{
  "n_layer": 11,
  "d_model": 192,
  "routed_scale": 2.0,
  "tie_embeddings": true,
  "batch_tokens": [65536, 131072]
}
Below are experts of layer 7 (counted from 0) of a mixture-of-experts language model. Rows are named router (the router's row for the expert), up (a neuron's input weights, with its number) and show model dimensions 0-191. Each number is 128 + 32 x the weight over its row's rms, rounded and kept within 0 to 255. Numbers have three digits each.
After each expert's rows: "gets" lists some tokens that make up at least twice as much of what it gets as of all text. This comes from a sample of Wikipedia text that the model never trained on. Tokens count by the router's weight.

# expert 14
router:157114166091111100152053198129135079137138109106140091140132203117118066104133111037189128096109068112129139130138212183130145159142119144133153116156117127090094109166119122115157098165102127079107105080140105178145128149089166153132131115127179127103148110124135092153027157118111109181083115135104131134148145194130116087119146161108133128125159149093177129065099131143121116020161078137158129135128090158065137099140103184146065104086113121155167124106160133121136082138169147144071161093182134161145157134164132144120165149127092166163087105128143111121107181091096130134
up0:116158136142117126161171130086031023109148160112092082120163115139160122139114094132152148091125135170143154093073123115069147087144123101142149112131133123200174115121097124105110158111159076124155151177109084106102082116105218187113106164058117119116125108115069150161093110132074104194139134069113145144168063164139129110117152133195173101148162091165099125162126139079178144110103134133134145116117152135119155107122146130161203146110143130142091137174134133184137192131130173121109109089061107101115129125090143131138142137081115102159123146159177118077141157207100131155
up1:107201126158097127170155076080093134122110143149152082189108167152123195108143172185105197086107101189169122098143151086093128151085135142088085182055131142179121150155122110128165140130151125162125152155110101118130166105129190137119113143146091128167121131096136170114095135135163105113108073141112164135192157150034170094172141114134138161239131111124121137137131112092132145164161116119108137150159146125157101111117097128081143126125140136080151147128110089159087170163136150124128093163143147087169095155131068113147104130106144105143078076153075095112114060205121160077
up2:105133131133115142198075141152172127089131097116168094106171080111106130147182134131092150113096108123147152107105143124123132131111174118107110122188154109107145106089092128165062159155152108092161063127174174081148092163087140100163105078094112172077111161147145084144107192127190185141064126125132089152100085141091195173066156089156104119169095086073109095124138114162143128108147137184120159145110095099122093111164127155172128092191110130134178136151138026121139133105095086091116165132143146155166112150127126119128126083082139105065155181088149155145150132130072080165
up3:081096106138129132128152163085160101169164168073096112153165170151153122099196135163126148101163096133142086124073077113160117105112158129085164101163109143120138103100120153150172142088121094186157133153165149120139092120159189134058137109112108133132130165137146157190111141147116109077143131110114106145133103138172096126136097165117135131123052101096168132082122200076078100134128107120149161131143174121116135130162130094115162121158132180124190136075079160137075130101139125041098088120141122210161076082157110144128183056147122183183133175163098092153176103163088155171
gets: "|", " and", "-", " |", "==", "y"

# expert 8
router:091146180170116126109173148119085190152096125153145107048111135097198102135128130046100124072109144081094121085115138136165130086103137143145194179149129110221088120054112124182131124099182129182116131123061152117086127146230097157139136116080176109130146154142101114150147121112148074103107091116122138155131125089152115109132099181126127104143081088158168098108163158135103080151112138112102101144203139189118121183173084115143121103138117111133076070113135076114126126131109088170145161099142096115111098157078123122168100066119102150156105162142157097154152136145134126112
up0:121135148132116120145103127108094125169109112097149093113134096123166108099124120097096176122165097147132108115126147175097131101118142128107106103148130129125151126123185161134042138061060174141114066138117095069094138176136114146121172147155144145198092079150140128113046067180147157095153126139147113152140139081129154101137168103151156152156149128114133174106174095080130105151079161082047141136159151177149073144067191131129156161181112141125177184148098121136122099119186148126165132103083108075155166160232145090194159114132114112097144142075133152149133131194124104154
up1:127105172182092126115169104104070140089121169106103080093138155134093096107096154168135105059178088156096171139082116147125134076129125102097142190193161138150147115100131117096107101082059075124085148119124124157132067157153114108146095126142100131110082139092134087136037153163157121139120138176091118167121057120101124065089155110123146138106172143126147142091172128159087125182123107123105068161171088153099103115132091181171151121134139129110087165156112160134120139142094130128113123135107170156157169170190156156162166097122107145125065162175131196109111170175064140075
up2:141114161203137119191065130203047042196115092130129139159167192150114129123101157139180071123125127113103048088087120096141117170163069085142130158114049127122175124098129140110129142122158074099097195135145080135151117137139153184074100073165097108157105131093139158154080161165102135154148138209170124096125151114132100180159049152170131114099114118139145147107120148137089159118119176148113141137094151132169149140150182131075149123112176113140108110095144132144114154154132162148124116137105135135164116191144144147149136153125149144152095112177129105137094079098154132095
up3:166161108058087199130153127114019121103153151144166198143118070169144121127177113120136179080074130117083169103111175141105110124102065110126132173101100160183135124138047116138135150145143159116118135114124100108152160130120163182121197120076066116167124174093101095110110113158170124104121149187113116089150109128058087155136116111157156155109156116087100110100149111075136186139140148164118157083126090130081185141074170125161121168087144148094137116123055145128153167170172122090105107128161142120178112179162123098146119170137129105122087137153118098109105127154165081113
gets: " ", " in", "\n", " de", " con", " ("

# expert 6
router:090117139167169175104127063085157144115059132165080163106122077130098128152156131141102087077124111116116137136094075131156124148106109114116142117070147143085107086120130118142118164136191167180134117111177185140169084136107130210134157165167090111249144159102090114122105116156145147139128086151092159186142074106160141146187152080118165167129142168108114121135183151122129085116081140128114096065113147117129185144078177109163116140136127128135085109107127103060152058157095112136146125194126133116081081137198095126102117118158081095104140108089143137145151112094151164102
up10:135168138155108180109200115133135087072152118111105129180136140099099134146113131140096115089152150106158139119051171151186168149146182123169084103123105160160180101152102187134117125138126126149158131143136109137108125116089168165086152130095142149118113139108137077163123184084116131140106121175124146142157133086156122053062078117110194101180114102168135155182120209181119117167165112146102127134056094110135101081120092108183166150139150146132152110118138162148180104105169092163169115145134129128110041198153099191142057200128123140142118124130078131137117092103075126154
up11:149104137126185111127132127177194120081111103101055145164110125100089105107142156154139125137135138135128100109141090176112220173117151138105091177107117165171111143055183141150133095209100156162086119149131047135124176095058126131096114136156199113126122090139152182066124117154111162115152135122135147131109141153107118065134159102092134131140102142137081123157143130173137084145058117139056104198114126116169089169153132152144142106113151157138133096067137096117147176143122157117081138125150117128068107075124111133144067144141149128210051132136103106178131080105106149112
up12:136118149103133133142137146070114125108146181144186099142181087192148142136168057086145140126150115116104090099088080099157099132076102150119143124157124080091110123067174183124080119162116174120072190116116076089162131121130116120103122146131187141099139162103061159134167137151091144113154141117115127118104097110154156096104134184140050098104096148198080156188129105077161100093117107156112162159128177146160088190157136173149181092120135100123100131119091093147145175115100126095155134092120179127123086134150131045074149155117124134083174142115167195127130111171068144149
up13:139157164155133174060136152154118101135135147067200133120060157111124117210115136132102133149127194073116173102070098086080188077125131140141141163061051069169141146100098171150173093117164150095079136114105106122153168124110131114170109107123157139160089119090111136099126128096145122110127150106098162094132135165122147129158055077125132105161156079113154107123135114120147122083150132092104185106152079094151093153129156113141122167073099159172183130156096063070124104145149105134109073161138129111137067123108166121153110081103208128138139186100124076155149102161145126127
gets: "c", "n", "ci", "p", "u", "l"

# expert 13
router:114190123133102117144063159100111155186088098122128129116162117079140099136163164098147156086163126144117084101134135104173151100135138117084125138106163077099124133127126190116123183087168104224184074122117098112110188136106156130128210107116160137074082148146119106101118063093163092121090146088189153109167098140166134123108141188126091115113098140101152104189109094152102170093134086163180152142081078161058128190170133144160150090164138122185069127100162093152136155150122117107096156134102069135123154131132151162158128107139079174153149103106092125143124177143139061119
up0:130149094076068127158120135137166125147149151174152164146122167127083139122097102146161085109144142108051103116113110123110119149133090138165066164141082132062133194126186099138156142111144168129121144171119156102063110115122151153198162156088121136134176085076110124108169124149073123154167145094120094130098219096124124153131140115102095103098156152115137162130156155130029116141139108140142091007120101174145142157126153123087176124120109099097194090097160131155120102100082100183145060100130102173138127131152130143090095085049137117132103127109124084126097109175118115129
up1:097148123130069121113132085145111174181137115153113078146104218153095067149097083112086121122159157197167148111117193133133162121147111146126183118170131131200080119154089187099123124157059110163120138093088178078090153149103107135130109175140108139171123161125054170129149176112166125127126105082140140051139147144153117172092126115126070126068147152143080187133134122138168129113142146095110098197123134092158147166071086187189120093149133115120092086140144101126138107105179100162105105136115146178103132119166110109129154173138117158153170136125110195179127090113094134102
up2:119122139122114163075156157136054139120137196133119161138098131155104143154083084137150111118148153144096149157105138185137112101134125138122167119105123178112131131124138104118174142115145144134098140150147114182042139130133156127141112114139138122151159088117108132119073087085166105158155169179031172138153056113163121135167137112159164102149135120098152205092150121157081173151064123123115140178149073111151106085084110170102091114112147112151085141140071181166131190127160104130152071114160106149148098160174102067144226177110167087102111165199147096069127150137111166110
up3:148196097125121127176115138142169077125116115157169144081123100179155179110137147159139060100142122133129128080151125140119140130099168148149115132127093118166111151134137162203094126107151101175109093160134116118155107114080125122074176160114123148118156106096089184188155127170054114153134145126139159099170167120123086173114131106117168169047157124106110097117163177132112118112166098165136126123138104070144123081089155204110070089168155137108157191104099088178139133083157117192163112130152108167163104148179119106127071210109143083124139127105227125094080102096118129118
gets: " |", ",", " in", ")", " the", " of"

# expert 2
router:152084099131154215088146137148115155091124070168110116137096087110082155118111193145125124062112141111116148117163129167105060110091121098161101166122149132108130164128096096157116163131075149096064160125105066136147104171115076090190094129110133129163087186158097143111181137123108123145086122111141127135090113121062114148120154106155168115096203099031099135100146118110136061142133166136172103137084148083134158103159159115145164160085192148117145166130181162151148141142153151111162158117137101119090116109064139124178152130143198131122125216160111143097121088163180121132
up10:136107153165127137190121116132106102179135150080147143122122128169168137110108174148139092140106086107106133084074129101119163097167132141104114167190169111161116092165192097104160144077149149129168167140128134160169153073137147132145185141105097153130130134128179114167124135130124131091095118193134225139123115097158101164143105164125102101068120115123103119142135157171063191140125110104124109129158151103110187102106129172097127089097184135091136142202086151140089129112070073130112095197126137196174154117143077130189049131164073089128093119135153144129107142109168082055
up11:111173083125151156123088147151150103115108146142106115098140129137076156113122154105057133134138101149167159143112184140168142162155188161150113167111126134106101171122169171173056089141075120178104048154145090134081161135112140135136177175112119159144147167082146195088137145086109176115137147112178082107149132133180125144092125157096133179098117137168092133102212126077115099131085107095150165177157121172201119137194145171102069180112071120111186167137126107138107087058133153132148112102138117121172073094143128204152113163119154123095161110129152162124153102120151139142
up12:140156224135180109165144096060140083117150134096116134100160149177128125143160112112119099130148095134137075083123127076135129148128192109172141159144130080131130112181194132132166165120123139107153166144164116140107108118156135154138076160109127137102118131098151129224093096114078149161100139150156131163239130112085104075174142134200106123139122131096167134192082102133068151174082120156142146088114149161123095122137077148105154094085135143094137080165089117175150063133094164160089140145108088143112134138136093113172078085126132147117139145158156062128090163187085111119
up13:128181132115145134131165075127094108134099130082176172166115105178142109122107114156145068097085126126105078080102142104146142142112120132076119140157164166152077137146176176141162178065135103080101121127134077148178147094079146097103150132130119154151133104096091112100144108111139120171148091172116158050121143149161144126123126151088147105114140121187140124189161158089128117176105064015097109129126103132092141108125128153122142060114145152166089110084096078100121150105118111120131087137126156108121155084100160126184180170104098093037168215166115098113159097163098097167
gets: " C", " T", " P", " re", " p", " Ma"

# expert 1
router:168086118126132184089203093121157133091106083105046083115110058164130152158119075067105082081109113126161129178143120100110069142127104103150080098133148124090101172153100102188081142096056151195090158126121068192102121141142116150160086089119114110126157150172130103116183114126075130126091106090155114144089073123090076184105120114143139135094146089081111112110182122129169084165124145141133155094132153119159109110128085146084164094057144156140140117144156183121156141121180139130152134112138119124107124125118130110151111039110131144153082185142161140064148108135098132159
up10:077148126152081145164166089083103082156148135102142108123142135152164209076069093106120162132142094105122098064121137151192108097131158148123096111132136183117086127105106139109084103110084145145168109157143134136169150189093138137132094095097092135073179105129107183062076142158081172144106149171093120114141149167136105171134163099118142155175168074157113123151138108139105139170113117133153098173064043097140144101152116162154156147168179130143126152152130138159138120115125119182152055092129128179127159097154086139098086138104125073128128204160167077195153164135077099107
up11:151147115115129113149161120194098168124143121133089146099078135153115107140074146143141125142106143114101158119076143171128123172137102061120160074135150134179195136087158133117086148158156085132118159111143160173123107110050129166148129085146068138126163131127183137142121142169124090134152110091042112106166160126140139046160120144133125203115113184133167157082140115177076128137132104149109108194090099115172100111099140163149155175129145074143163079173158095199143135165121094152192155152112135181141164188161145140132077142125059139162115145164162147111097094083080184147
up12:162141127082112110078116140097081125132157176136130165080092120094114156103131161138080067107173154117146107160030131096143136139203149126113124195132129125121076147156090148104151100103122162076107140097151110117140175095131151229112173111073122151196141172111154087134149142125107123198147136166170061111149108135153060085159115163162104128144095185195103153100192175168159182110154130120149108100119135160086148166174214100141180134186079087113135137139148157142124131095076119111139117132170155156136102100120117097186153105128111129126127145122120166121133122114138125134
up13:160085111109121108098114097173149090110096112116129139223104113109092066106153066127107094160152132127173059146140116107107132158137137066145086135173063183129133134124169202147131092123151106060139145134175170136103126128097107080118174103133139147133189189163094204117167112121135165075116114117151110132114141123195137142146113145150130116089111093134112060138158135148209142104119118157134150178132167121124162160107157150152111119194156095110162073148146069140109164133143136108123123124119069105191129178169098135115124093171115143083198100087190147123186151155142139120
gets: " F", " f", " A", " M", " G", " B"

# expert 0
router:167106162108101138130153106191165122120136142040135079130146033113153159133185075150087123079151138136161128180121111167117112145137129115108140062154073147102109112107088137153086143160149084158153104184139094130141094084155088135095079148077091119120114133090133079136120126123154140170140126101107088185084109137107160107162142118155162132101071097112137094095147149091114082099099125139156097155082134119141093127065125090112094179103143133182138159070149192126150150117124111063100068129098137155102079097048069110111153113220102101154083120139090146168130128136096116153
up0:133088142133136131161125102114121039213188158144128105150144101168148079146126114136164090108109132180107150131177155168155117135168146155119176138170108149128105116105102104116126176159154135162092140147130068189094162139118112097115130075078108139127157111111058169139120165132149180097101151124128082174104137127168169098089165109179151092127111165105112132131107144166121153137108125117138181173213162183152082150178047153211149086118144126082148130149098139178151104132115145166160078133151124081109180150174096063138159133140080125155162157115158121202137156145092143118
up1:120142090225172213172121121187120159071097173104181116142114119094095121137097116144125176105144144108092139142133170116149184134165122140098184121123118080095195188094125151205117161154076120143165136157156093093153125181133123176150160136101132143112118126104101085144148123078181155135069132181118138132142168123155131187149058194095109091134117124162101158154121148125099105107102088131101168143126132153172124130132125171169191116164099090085119104159135145128079095108123110144138076111129136120163146172088134131202164128112121169153190134148089102148160110098099177182
up2:115167076083090077142104179132103128064118134094149185138140111144124150121113145097091168098105120167130171163127137130074169137169107135196142112057094118101095148138097180181076181135141152110115104082126090150139152122161191100100109081101143176114089181092097190173125145182160180138121143085115087135155110118137111128131106129131157111127155115200089083123134147142095101100123172147133092151171112162139107122183130198135101117138068143188117096211084137091106086122187177145133092117103183088131152054172115136113074123161134120127112140091144150171136129112165125120
up3:122156133153100116102115131078108152157148120128117062097122163125156111122100066161130160094069109141167092104166127031137161160068105136065106096163182088147095154132152144109143068143136124170166126127152160113089120221095163083114126107112127126154175105111130125064166160104150150151184124081103150136124110080187095149124185101107151164140161138135118154084152140139135165166112122041086119134116169124121134143158096089128098191181119121101185136127104161206143205145153176107124102122186118154114159122152100127127073136169163115141138154080148112085107116170089147125
gets: ".", "ar", "o", "e", "i", " di"

# expert 7
router:099091152123087152156163175097101118096158192193203129106117129107200101163112189178086127123171072103111090053169181134140186111099117138078194120128175096175111149181162182113138099152150046125126135122174114147124127151031132130103170186092167120137128125079156108145075108112131103165132142150107142139090124117129143086112165126141135091123122093140105150055113126132127128105143101067179144152119139179048094112156104216128102142133119113122117124115094099172127128141090103167131162165107099144102145148171128139147145159121117134120129134160164139093131117151077123099
up0:173114136118129201175198126135162081126162124093172171159128068084178106115165113135144077134095135120163126187080138145116122173113120139087067099123129093151133193139166088127070130161143100150114187105131105134095134100123104099138147141188162120147154105094131136131099150201115197142171128144133107167093166130121102193133181143113140117114145122097147129224177105159213122220064156131106104146129118140144146130180140094124194158158157120094098126117124099160106167114154172090120156141162150150152159113094099145140134155162139125058138174142154122088096147109133126085
up1:177111158114111096143183132144183134115203181088141151091152120194092169118134067090084085132044166175141160126156151150182117130087183124131092133123144106151158162126114139168135093128065126160115115067139130184086156173187115112118098133068111128118123134153125150123097126100120171077130155139116098131092111142108160083128099144100157149092122117127123170141159051181108154138137120159151137167093137085103078050097145145102130130149098054104115084159074124118088169132080093134101186166187143126119191167123147089128192089124142137104123121099126130185086131128096141132
up2:076152157153135131100167108157145074132152151158142109127090164136149130146118118110193102131135158150118115096109136120163152177106093072099113146161137150201140113177101132112101142100107101066139145090139089115122109157145129173153138144150097147187114089051116164154142111102208174115146151175114159117089149152089093119118125150101107153144132135135150139120151090060103137134148111074144146140134113074107129123127098201110103097098157173113140079119038128134131115185177088181088174126151113180143158187115109179105051175133097175136124126057072145153088103190151169069
up3:122097098160143132129121157141048151095138076068164087116118142113108097117141149133178056118131169140086157159088115157105120107128181107100158124139092077080160124046166159143090127136083117094155143087155135103176125123116167150086133109178141151125083133096066155112109098151128114087129160099108145140137101167130135132158102171121082164073098145157144069118125131121086107118109059160123144173169126163110163067119156126108147140178103157100129201089130148172098135168126136137173093166132172135135077142072164152151144129175060086100098112150037171143142160104082062145
gets: " the", " to", " a", " of", " was", " and"

# expert 5
router:182119066132136065188095165136110123114081076129136106188167158107141127137091150114137115208122132161171187161146161119081111148116126155158105156144100134147133107083164107066150115078092070132161112122098158157178125131095142095085098149143070142094083125148118186133151137094063145139139147100179083069107133097133151131057128132088107206136100147201102137151139118084126198135110124169143144144133136119111140141181114102057125171114119173109142103159133160112104132094141196154135152114162150147135113108143096130109097142108141069106161059132159069173133129099185097173
up10:143116111123135096127134112118082088134196139153146200119125152125147156116176145160115134160160053116104080076118100112132127145137126118107091054132144088079124115139199139112090154103144125095086204143166039131104138136126110093112160109187094140118189147109122142216166153102107126129173164056159114102120124090146058176122125148131149126140141125092139138183146153098124149160138171119143125146107134097147131194126084095197150103125096146214094127126080118083085141142131130101125061157113120120119127153191133094070165144137173179116133127196122147126074119120092122083
up11:129137125119127157027108127091151148166102089099119153108108125104143103124155176159179169165155168124140154142111192134154167172105091101132115161114131141155135157149114128109111161143148064109062119131093156163100103127183088108183136107059114155163167151116151187116133137092141116124119131118133216109144133110167109089113135074123164117085169133087133106113146160100137190141105170150063133092200072098146133108138149142168106097123151130118159098123132133110072190125141168175153176109160076113127118151107097107151099121181202078103214161189140159101090171092111149158
up12:104136097131159178083109147109148098122129140088105134145142102117118150107129129157150097124151099196116103125074171104176149141107140106141166120123124148087090111176107103132159051203134121092107085161068151123079117122154129120170172153080132124125128135125142138109096218211154165129088114180174079156093153068130148176128092166133059132128083151155170121125165103114113150146157088083135172082167080166179180090109131152144161102170135150041104109143111093153116111153138127087133177132115143112092137160219175091156104155144123177127172121134104100075117150146149133084
up13:129159130156105126148207114101077164164132079139169136174071116150131209096159119132100166107132189128165157099121123120145153174166138142137135091198066167133153210164139155120167108152158128090085111089147142127082100177126105187054115113056154120134165112121071136154155137131164110116133141128109138122109139127185071141063185139118156159097156100141084130078116107103213177125165165100149153052098136090132114143151119138114113152096117167153079087124110136103105185134159183161121110126185156117116144171161143121150167133127156146123107164078087134090155128121154123099
gets: "\n", " |", "s", ".", ":", ";"

# expert 3
router:068121091133130093097144119103124145116064129133138172089148115173105147094144142182162157146103150055137175105128066073111111133119169161132077103113177155101155094093160163118119135143104102085099110150144106117130141103153150147139131092129127123170096151154117082154112166145134093152123152169077141113120160121195153168101149089072145093102129085138131101085083112160112103133116121163075137091181154192093058172164128180080161121193101131167159081156119130090171143152143107154120101213136185146158184140146134192140125134099109126085132079078175089129173165124059082110
up10:105084135162128097112136123165128105103119195167136159107143109140144121117126171107175190059173102146155166016169113161096080104108131127137120122110088157123139085161163129119159180171065143131106219066146080112151140129092124064104131105147154150138132079092113150143149115113069132127140117182117145125134124175065134112153150209179094142169114113135159144108135124199068126131182060109148097166112127162108167082107163133153084154140152138128130145082099129117127167126150083111132166133091191123167130131185101112117158081129153159161169147193144122132098163140128134110
up11:123150092135165092124142138138134119122139096139156146096098151116094105091119139115137110134072156189073107133156138192109167149123156122105136191216106097234207107163128105128140123135170169095089116048104133144138109143125152193119145085164138151126131165138169197136168165160117153157099211112131077086071137172118124150104075139107122119136153150185087110162123104115125178060132127175116131106098098090109155189107106110082109103160115157101115098083120106137149102072130151134141200150149206097125134175174158110111112118102159121178123127110180136117113139158116110138
up12:121170119131096135136197127125113078118171071161171059156173138140108120134149136096174129127162087132138092156113160113154129200126076109162106105114154128106099107116125185106162091204110171154133101097154130086129178132134178147100153159115162149142124172112096109174120109106067107100212153134145110079165127135118121092129099210099063144075132152129137153154160205052106121135121152115140124133102176139121143092171164108078124066138129097122123138098095109088116190093127073124053110142169156088119141085146152091078134134160100138161130181092119090147154085172108146109
up13:146164140104171143117070117142081158158148120086032165127085096156130152160123119089092156082094053123110099164149149139143114107118119132177057053106085184094164101103136121115120086077122090120145173110168113128136153139128160130126146078166105130129148113149104122166137149100128149168161166161124104086129151111087091139149143156135140175081152145162052079169121173185114130197139173109060081165169158155113148137186137131138179141105146111153127204111112149140099168166131057154095165095119129131110158182102165075139142142141161153118138157147104176157074135164119102111
gets: "s", "ed", "ing", "d", "w", " se"

# expert 11
router:074113160095150135132166127140137119111155186154111118099174140117198109118130152133116084174119200088122123085161114160131146164147109134107161119141139162156120134150083161150129147120143067114050084161138092118090125136112108145096129152090147141199141172100166130144087087128065143085153139102101148156087133088103107151187129102104144104135092056172094151062069122120139131145168092114128151212108174129151099170091122194099119117142076130175146105128136129124164149068115105163104166138144136116128107095156103060124155196109099165158117039156131202090124159128114163074
up10:108119086112171076159148144127106064166128086190150142128157145165167090095102156179136148133099116125059124131100135118161185109163128122125138119150061111113163151085157125111054159153122120126134076154120143094116132157103116115085061121150161137095093155089121133171138122134161117093151130150145151098114115089201154157069098185204158134138127124122097157153129129107123171116129105108151109138255131129125097138143104120130111149162129092169110239143117165124192129153154096176144079121164135135129173108115055161092092113175097134092123135120114149184165056113118123148
up11:126102159112070053154164184144169117150084110150168174187095164126161115107124105143111090138185130118124108106141117074190160097097139114169137096145134038088136139113176143106123122144171101072168211112215132131113100182138108112164100113074153123161224116148166107134128131133145154149136149124143122119130158146114118115160077161128100092136120178104182126145141128125114137164129134105129157128145110108121156163130115115092170121130135153073092140166114161081073096062154090141183068137128185144077087098072134101167117099152157165094087146102141072147112100165101148170
up12:130127138153158151170153159106119135234160196112144130127148116196077142129122153127141129113088043103105211128136149074143143132115169056129138154199134138144091137148157142121133107200093106116121139112132158097116118152125090122174176119129059123198192159103166083118102134105205213129123102169136109107060140139110127114107134103104120158115172150140107167069125211099112126139145123137079128111167133144161094154140157089134163148072162159127139086122125061141152171185131104151137109102140171125162145155112118138164119096106151136128129124163177117075135129086125095141
up13:079081115087159096101210091146083142137106129110130129164148115171135152087115151206106149080132131147138091152135163111133142067130124150111110160067143078096187172190090138151180133114104152131098102049152146148170126139068145077109069096113115142171120123121136112131090133130133194124131168163140096102179115141129136092161188165084132197185146092141143104143154163113127148097153137115139121123162069114153109053167123112100150112120139095072161167178121119119087087103201111129142130173122097169092115116079145106125089073114148057158101140150132151110117129061166144144
gets: ",", " as", " a", " an", " one", " time"

# expert 15
router:149157138105130125136144120102147187128120059109118108139117163126081066059148111165076143131127115198113113174149152104155147100141161141186142145114134170141111119034130093225159090124131091089199174127083094111115168102172094110110146159132134121029123137134150164142180148142153113108143102130160095137137185151092160142076105135136154094088117131182155125145146118143110112133128158130095099090132088120157163136123096057129114079071084131141080149116066127152170084141135095152139127094159130073107124148115160150067105181162109180201095139123088102103137179139144138124
up0:137154152166120099092184163118129141108132139111090128125102094118125081124104126116099098110074098110060114144113162158145151092157099131098165152109061109084114086215135090186137111113144103120152153152141158081121121181139211172165079094143148135104104124128111104161111126157117106094132134157051193192125101105168153121196114152122112135136114097149092140120125183133104057129141096070071123098096069104088113150159087139119194078134196118136135126084089131156072082119127100104129085112131110165139079134100123124171221149167137129115104150107146150148171064093153134142
up1:109125088175129155137117131102113127114137154113103150146127145091094144109175134095147147124150149149088106158067121225203161169092134119066123127082099060133157130190122143151100112129117162095151126173167168115166162136109117165113157118103172150152194148098119145105108124181129100158186110157127112093131128129125115176144071111063111131130121081085166127111131130150146107135174142090101140129137156153095156130137069077115093092220132158103142085126017067168138137180075108171113141139184112154131077096149121138132096108115106176100135151117109146140156073078131099199
up2:100078124183146111145116185137188139119116163132087175109125114185100092113110194143153144144129082165091116112130193106091119127143099132123135152103132113102155186149154090155103103086059157178141101089134103087181156097136117126102139100141117144139081088101120137152060091117050092090143144116091125061141046144140145118147150155191125117137154139136146124174142138149123132173083174133137137134187168140120094126156153138163194120113156138129093129171155128144127170171161060116157139162109117145113140116155096124160112148129121188166185067147151175093181056031108116126
up3:105096100153102125117213120070061025129125103134152129174091163088122089085162150088169149090072085093076137120120134158121139158128115168097156107138105143105106088106103121154122172104140137088137121162180117141142125136111103142100098094151076148081099166085126161154129131134166149141149148120117133139174082137139129179108066155143107166127146130122178143084139101139125134189177150054117204083114065172114124074145160144162165117164137134097119164098166160164139139116096153157163119138148124166183149113147166163085124153110125156146050199124089139139096134060082119167
gets: " ", ".", "\n", " (", "–", " \""